Experts of a small language model.
Experts: 64 experts in each of 6 layers, 128 quick GELU neurons an expert.
Training: a variant of Muon for the experts, 585M tokens, 4052 steps.
Below are experts of layer 3 (counted from 0) of a mixture-of-experts language model. Rows are named router (the router's row for the expert) and show model dimensions 0-159. Each number is 500 + 25 x the weight over its row's rms, rounded and kept within 0 to 999. Numbers have three digits each.
After each expert's rows: "comes after" lists some tokens at least twice as common just before its tokens as in all text. This comes from a sample of Wikipedia text that the model never trained on. Tokens count by the router's weight.

# expert 46
router:453492521509488512492542461482495480529484496521481522503491502514503505539526495504538495505506494522538525477529486506493528458451516512481466550468508503517445521461487468449511440471547539519543493470485537517517507512506498479516447510523498471457466474527515473530485512541506492485500487495529517502516461509518504529567507510490533467526492544505483495499470506497514503529453511474518506487492504536503501521448452489502491482509489503565492482521529493487484486472507519
comes after: "2", "| ", ".", "3", "4", "5"

# expert 60
router:506551532515516500496463502530477496510484460471521462482516457525489507548506524463519528503451510530490482490498423473531544497512488537522478541510500502493479453495507512484496470473460506445526501502538511516435477509469463529440478517487518469476501497510484475466471500479467512508475492500486462489499520530491518500507488483477466520482535503482491505503500520539480493549467487523506486511519534538461489447515515503475481489512489542498485522480475535509507505517499469
comes after: "| ", "- ", ". ", ", ", ": ", "a "

# expert 51
router:443544489520524524474485507470522540467506509519479546518502477480472496496527523520499491509504530506531534513511532460508490475528472479455507567532487495525539501456501500458490487495506472497519483533503496476508492503466541487508523497510482485443515513457519500504494512520477499517487456539525509534501506495490480514479479522502525502446516471466513492550504514502531469530446479519486516537488543525502479489505516532557526485489501507484471468490451487517508532496450462
comes after: ", ", "s ", "es ", "ed ", "e ", "y "

# expert 52
router:492510476510487521540475502494494477528527492492492491510537459499464491489480468534469502454468520512489465471516488494498529483498513483535508542476448471531461494533541535527481487511524461494537512499494506491503461473464510473517459562526480505549490454476466494518520488477522510479488493508519488522506473486516509494478529478513533487509472503506491470505535486519496513497524480517496530447493482470492554489489479467516573464469501507534461483519524497537504438494527480
comes after: "'", "of ", "in ", "for ", "to ", ". "

# expert 26
router:544550490508517535462492530541483487496498461488510530502506532541490511519513496474511494499501475537549525507537530514486531531516488506461496471517538473488531523533482501518489519508487548509537524515492520543457505520476527535470494499489513527495519479490503487509519505490458490528483521487451489520510532513533494488541542508473533503475520485468453517490474511499453484551459473486515526506485486506482483533484488514460517556476454517480471537488528484462474495528542504
comes after: "I", "A", "C", "U", "N", "S"

# expert 50
router:493489435481478503521531525516527476519485515494491523518517543523518488528523516527522523534461490522480490519446506494506540522490483512491496471520543487508491531558485511531528485513522494534479481464486442497454548519500494498504474500492536476464527468517522506492468514479475534530529546509457518529499464515490498508523486508488535506520522501485446533480483469488492467507484510462460503479553474549482467511496477514488489493505500563502463513471540489505488497511516523
comes after: "K", "–", "201", "202", "k", "200"

# expert 27
router:517528490524508483480526562515507548487493519475455500507507500473470475459503507489508457507516484554449505556499528511485470488480524495485530489491464549500481485500501511504500483498517489469497517524486482496511506535525499504519485475478496501540496491514462518518520469459496516521492538436483514475480474524469505497513540513440462545472466479510496489462510465516452513503507452562485524491506482505484468521549459492481465485523515499510536467505537518510508470516500482
comes after: "S", "s", "Di", "res", "In", "es"

# expert 63
router:487485536446536524490531511509497475489542508452485483529455490523483522521523481537483505501509525508516490500527515446502475485530492552500473486501481453510483475494483470481490502520513500511472464523473545521535471488486499509538494446501506482516493529510500538502516533466504472551479520527503502533523469521503541479483468534520518503534516488460562490533481491494486548487535524490525531530478512500506543508540520540475492478495503461465460503490513545512525504516478482
comes after: "of ", "| ", "to ", "the ", "'", "- "

# expert 13
router:482547505489489496529516538510504504465478539479529464489440535495517519495509497449512518531478535501484471480472479507528512529448508506479468501503493541492446490497524506476492559529536481538489490523493479529497509478477492502506447498525500516542466478479484521472523511525558507524480531493515466518483507461517470476498501501457494534492488480473531444481476485481476479471535540501519490497542504507538476516525528456505477489448527516521494501525514487509487469495471487
comes after: "un", "h", "re", "sh", "rem", "as"

# expert 33
router:526494513477477489493499522480484501477509475542480521479542487538512516510522466535435511484525464514459478541513483508496484481480491489513485527479536485479479450472478534445507512522515537502486487524496498509535488491534509489457484485527508493482553465494537496500505438493484458505478455480471472489476510502514516500467499475501470524507466464498523502493481517472467426521474499502493485495476471491510484498530541479496497527518488494509442497507543512513490524552445523
comes after: "\n", "\n\n", ")", "\n  ", "ation", "by"

# expert 42
router:489490515500497497477487505502520463500445502498498555516529479497509532553451497453467542541540550463501512487453499479496510543443507492499504486511485498511484553495478472471561465486486499458518485512507478503474569526490483509538504492493523527474503523478522512455497503517509505489493547506487516519503537537516430542516496509461486495490511538475535479506493485495491481489531533483478516476501468497477528479466489512471495483482512501487483471479472473507496492514521471
comes after: "H", "h", "B", "J", "m", "M"

# expert 18
router:529528511464527492504516457465477520526509478484504480513519486520476507521545503524543497457454517543443485474474473521515481479521453484537486518539484496501510463504475525527486516524470487468497498507547531471497461511482542532523498491477522502467539511516476510519511444491496539519516496517488548529514504512483541529526500496484534533535518538470529529484490517480498517497522494548537486517532499482471451497531529509528511496514507535513531518485496494534497542505547505
comes after: "| ", ". ", "- ", "the ", ", ", ": "

# expert 0
router:490490503507466514468526477488471533463491436454486502465514544534526533464512481549491524476495518538518496499528506496499511444515524526455469531505503495493503517518490499478509490518514475491498520507500531521464488517518475488486457491516482511515507449479535524511524515476527455529516508505528498511542499496488512455546515540487538481541477555474482458469490509461522509509513505487526477529489534508470511517516496521525524526539467519480447523510517470497533447498488510
comes after: "| ", "(", ",", "–", ".", "3"

# expert 35
router:520486550510489509530519527496498466497515480522472534508501459481503449460462464532490477506494481502487521491530519517487503467505494473504521524480509474475525454524526462517558481522499479493500528483498457463512505506506517495464507540524467504523514489463530523515458470494459523530510489473455538465499525494477503524498464481505500532500489490484514553494529442486462479536458473547515481474501502523515539499489479496482550542494505477513478519463512544501531487500459507
comes after: "of ", "in ", "\n\n", "\n", ")", "- "

# expert 48
router:469490496511491521497482476526489531483500512530509483479488511541529457483490477491510492478523578486486519464526529502451518522471461419487486501523475540436487523517460484532486493464505454501527474494515488502521488508516514502444451490506462477478533529493472490507490510482486518471501511471457518485466505493532481528540483515477497494482506499477468516493494453479489483506477490484500489491497464507473510469481518491482448478469519485488498522511516504425539514465512512
comes after: "p", "P", "h", "f", "m", "H"

# expert 43
router:498512487543517492560460494458495487410473487492526516502524519496481522476518506507512539531502503506473520474443529486480495482528487550492510506510467505542520464478524482468523488520504520535474471505488518495528474493466484504512474505460510473491491491494453536488510463488465472507515507503495502495435466491510545497499492510448514472498498515560482507524533495480523500475523506534529469499523539501504492488505481495541491469495517508496516525512489536528497454443471476
comes after: "the ", "and ", "a ", "he ", "to ", "s "

# expert 34
router:463525514532503515539487524479480477511505440543508529485514529472473538495538499489534497491478498503490503459493504492510556499502498464522487505492497513499516516531507521524503542487469534504468552484489520509516451518525507487514493552511516496457484513504549521521497555513535461479485542441495471482484499493507497465499485467510524510516511440469495482505536526482515521526551497466495477516469497534474511530524499490489515509508467551491483520489524462504563527493507527
comes after: " ", "0 ", "1 ", "2 ", ") ", "3 "

# expert 55
router:508487520502486540454536453522460512512515489455509524531504477441487484464457481526522456514510467470544477493509492523471484535506470537537541530463484507518523490457488483502511522521514501505479480488492488457488539495448458507500487476496538548473478509465462546509547499506527483525500476512490455501517478503528482505530529462498513536507528515525521497501510499512541490479542510485484508499469472482506480477491509510496506496483467497517508517537458527476502482516560492
comes after: ", ", ". ", "th", "Th", "se", "d"

# expert 7
router:463479465475500494512466466507526485522471489487530532547501537519515547522501481550521512473474502481497521475493489520485494512504494523527560468450481525517532565456500528521527503466538506487510516526516506504461536535467509495481534499466486500503527527515503485531476468488501521478493441487472526533495530516528519493489491520528477544527515510473466524512516446491518521514486484472515523541523458524495482498509488504545495448494539499488480520478520511458498489499529506
comes after: "T", "t", "B", "G", "y", "C"

# expert 36
router:521519454482525501534526531491519507481466485531501517477538501504496509460484528496464478544471454527508510479488518534518475516490495494479469470499546496483529485508516492556498485517501543544519490533517489525479510485502505523429541496464508507517494492478481432499501535540531506483521455510465493496458524460502460500522512513412499498442505498489490516470519509519505504471520528517489519507521489489535499540503511479508510508494511517486487478493502480498479461445496527
comes after: "c", "C", "O", "E", "i", "Le"

# expert 25
router:471495507503486497510522470501536498521476476475487496533507542498503494529471498483549517493542465487476528515516534515485479538478490531485529462496493482507499515489476500509489544504535507502538508495501490482521506526476492501433549493432477466493493530543493523486506460491525521496533458455478514481490511507519503485537516511457506478518496471506494545414493505497506498496492468490495519526501463508526510504496511484498530488453468522522507465469445487519549507473542550
comes after: "D", "R", "d", "r", "B", "T"

# expert 24
router:482486542451533518484524510511516488494544497452482480522466510538507527527513500527499508503547525493487505507526515457518460484546499538506472495517488463518480464492477488471488515514506496529467465530463506524531487489492510523539504447506512492510497539523510527494512531463527466533474539523509477512542464529494520487496468536524510499515520531476561475525496498486492551474528508509529534535492523504519525527550519548469479478492517448464485503489491524520508498529481492
comes after: ". ", "the ", "of ", "a ", ", ", "- "

# expert 15
router:499478523485495480535478500453508499462477519469565485486474434497537487533443480467525530531482511498490467459471483508493480473448471490527531517515474514472464495466541491457539500465489491517474496492502482483521451511483497468507474503468470494549503525517472493495484503552542484444455484492534529482499487514495528484495499506478512481502476518514526515476495482483525498492536512543501503517492540495500483478505515533509504461481543514477491484528465513491487492468466486
comes after: "the ", "a ", "and ", "to ", "al ", "was "

# expert 58
router:485498533462546526485542495530522460478550502450478497535445534547495517523503481498515518503552499521529483512521502462506484475536454524509501491532489462514505476545472479514502519542496501525460456517481527542537484499487491531542487465497495495506503527500522516515538550473517488532465512516516476492520460530497518487529473537522497501497506481500562479519479485491496538504520484485511516516525527517516529511533521534482480483517499452476496511505492546509534508523481503
comes after: "| ", "- ", ")", ". ", " ", ": "

# expert 1
router:460476481463492476536553495454468460444503552516522494496498474518482526515545509508512505509484501514499538468488545506454503491471491520497495464511510481460546528545492515477501500469488539510515494531465497486471479473494512504476474504543491475533506509512531516487443504480519472503456514524542501513503502502501504505449475498538498510489506459473531498521523482470548513471486529519491477547469550510456530501477457516483487521471487463511516527486502494517506484512472481
comes after: "l", "L", "el", "An", "ri", "st"

# expert 17
router:547536521501543536497490488513495492478494472507521487493478462521495492512497537450507505489495533541500460520500449514509522453503487534503466534479472523451492516512480508493504504493494521446566490499563569539491454465499484521452477493481516512476522527519458521538513470500480501519473476499489486463477527509493510490508501453432496526511497498468491468481476512493481506524502507520492459496506533490454470499545504490509531467530515496505509522505470509505512506520502527
comes after: "the ", "| ", "- ", ", ", ": ", "of "

# expert 22
router:508499472480468455454497486521489492508489484493484460502523527452473518479529487536481541498532518452454497499484505493486492494497500509513493509499476515491491505530528530499522444497458483447483508487519526524484505514490485505522506495506483523504481457533488510500478501479456498480545469481539477518486506478527506457503493515507480498504486496515473572503494476512524538556473505507521531526434499508549447496473531527527505464533467519502497544484497482498522538496554539
comes after: "| ", "|", "\n", " ", "0 ", "1 "

# expert 59
router:512472563460528528473521499522514468477535519466479492556464532524526540495508494503491524493553517487497484518528496472502465478530490531520477493527486473525486478484476481510516522517508505504453466533448542532526476477493507533534510463499518493491503528503519522498506546480507470537484527530513478510529456538504517481499472542518491504524527500457545478524499511490542538474516500491524513525517511489528529509537504541467473477475510452467480510473489504513526518523484501
comes after: "| ", ", ", "- ", "\"", "in ", " "

# expert 44
router:502460559455529494476523504510518510519536509479466496493459498519480530528533506532492511493506532492504507494504504464528471470519492535519485507515502466510501477494487483475522503491471495499463462517451527525531470478502505504525493463511528494517522543505540539487535533478497475531482532528523469494515447506475526497512466544530506454532517531501539469511497454487554544473535515514515520511486523503531516509534533543469477471477507491459460485466511535521524503514489504
comes after: ", ", "| ", "and ", ". ", "New ", "a "

# expert 45
router:470489548501522507510527503509500541507516468491480505491538499472505530524522489505505467497507506495516484495518517473502522567526472485514545493506537470493478540504465470484534484519509545442525516519486509482521496525517455480488513598551479490481484511463512497506512506555484528452502504487518465484502485491479514481452527448539469524487500477508495524508502540492472508505511464503537501461489477504514432478525498521509521522494483489496535504517524458501482508513504521
comes after: "s", "e", "a", "es", "y", "er"

# expert 30
router:542534526524442473479494509524513491510507505495483512481492480526540487518490515483491497541474476506490543513512522486528484496496557465522492492500527508425478484472497510553511474498429497522474486492505506505493542529511518501500506511530460485543529514529486481505503543550481502481527468456515487506534519465525507524470492467530493456495494520553514508526543508472490522504522473482515513481486501534478484519481492485533476468501509475524544538457503458518513536487517473
comes after: ".", "==", "\n\n", "===", ")", "="

# expert 61
router:503495554512538552472505538491516492523492515499509451508512496521502493518522488510477489474517469496526502496504506482467569465510520497505497474498509583538539540549493492499456540506538529488497481504462466551523459491518516484504459503498471473500498510466489493521484541483483517531496473494491525479533532511516555482504511500497505494517452485522491480524479544478518515502482513481495525500491482478507516517543507548486502518500464512442490520489519520501448457505494533
comes after: "1", "0", "2", "3", "6", "5"

# expert 2
router:460502513510503492528474467490503487525504468550533510505506469474499535454514472493480511542500570477552484442496481478517535451503486492526537541537451531509483530456529552501500515508530475518539480489504541475516492503512509475517531502506491546452470485500511504528488476527508466473490471509517527460510478505491496517474488490508513470479492491534526484521501537522525480559484511536517508506508535495505499463504516490540509501503505478510518502554476495518530535491490474
comes after: "ed ", "s ", "es ", "ing ", "e ", "t "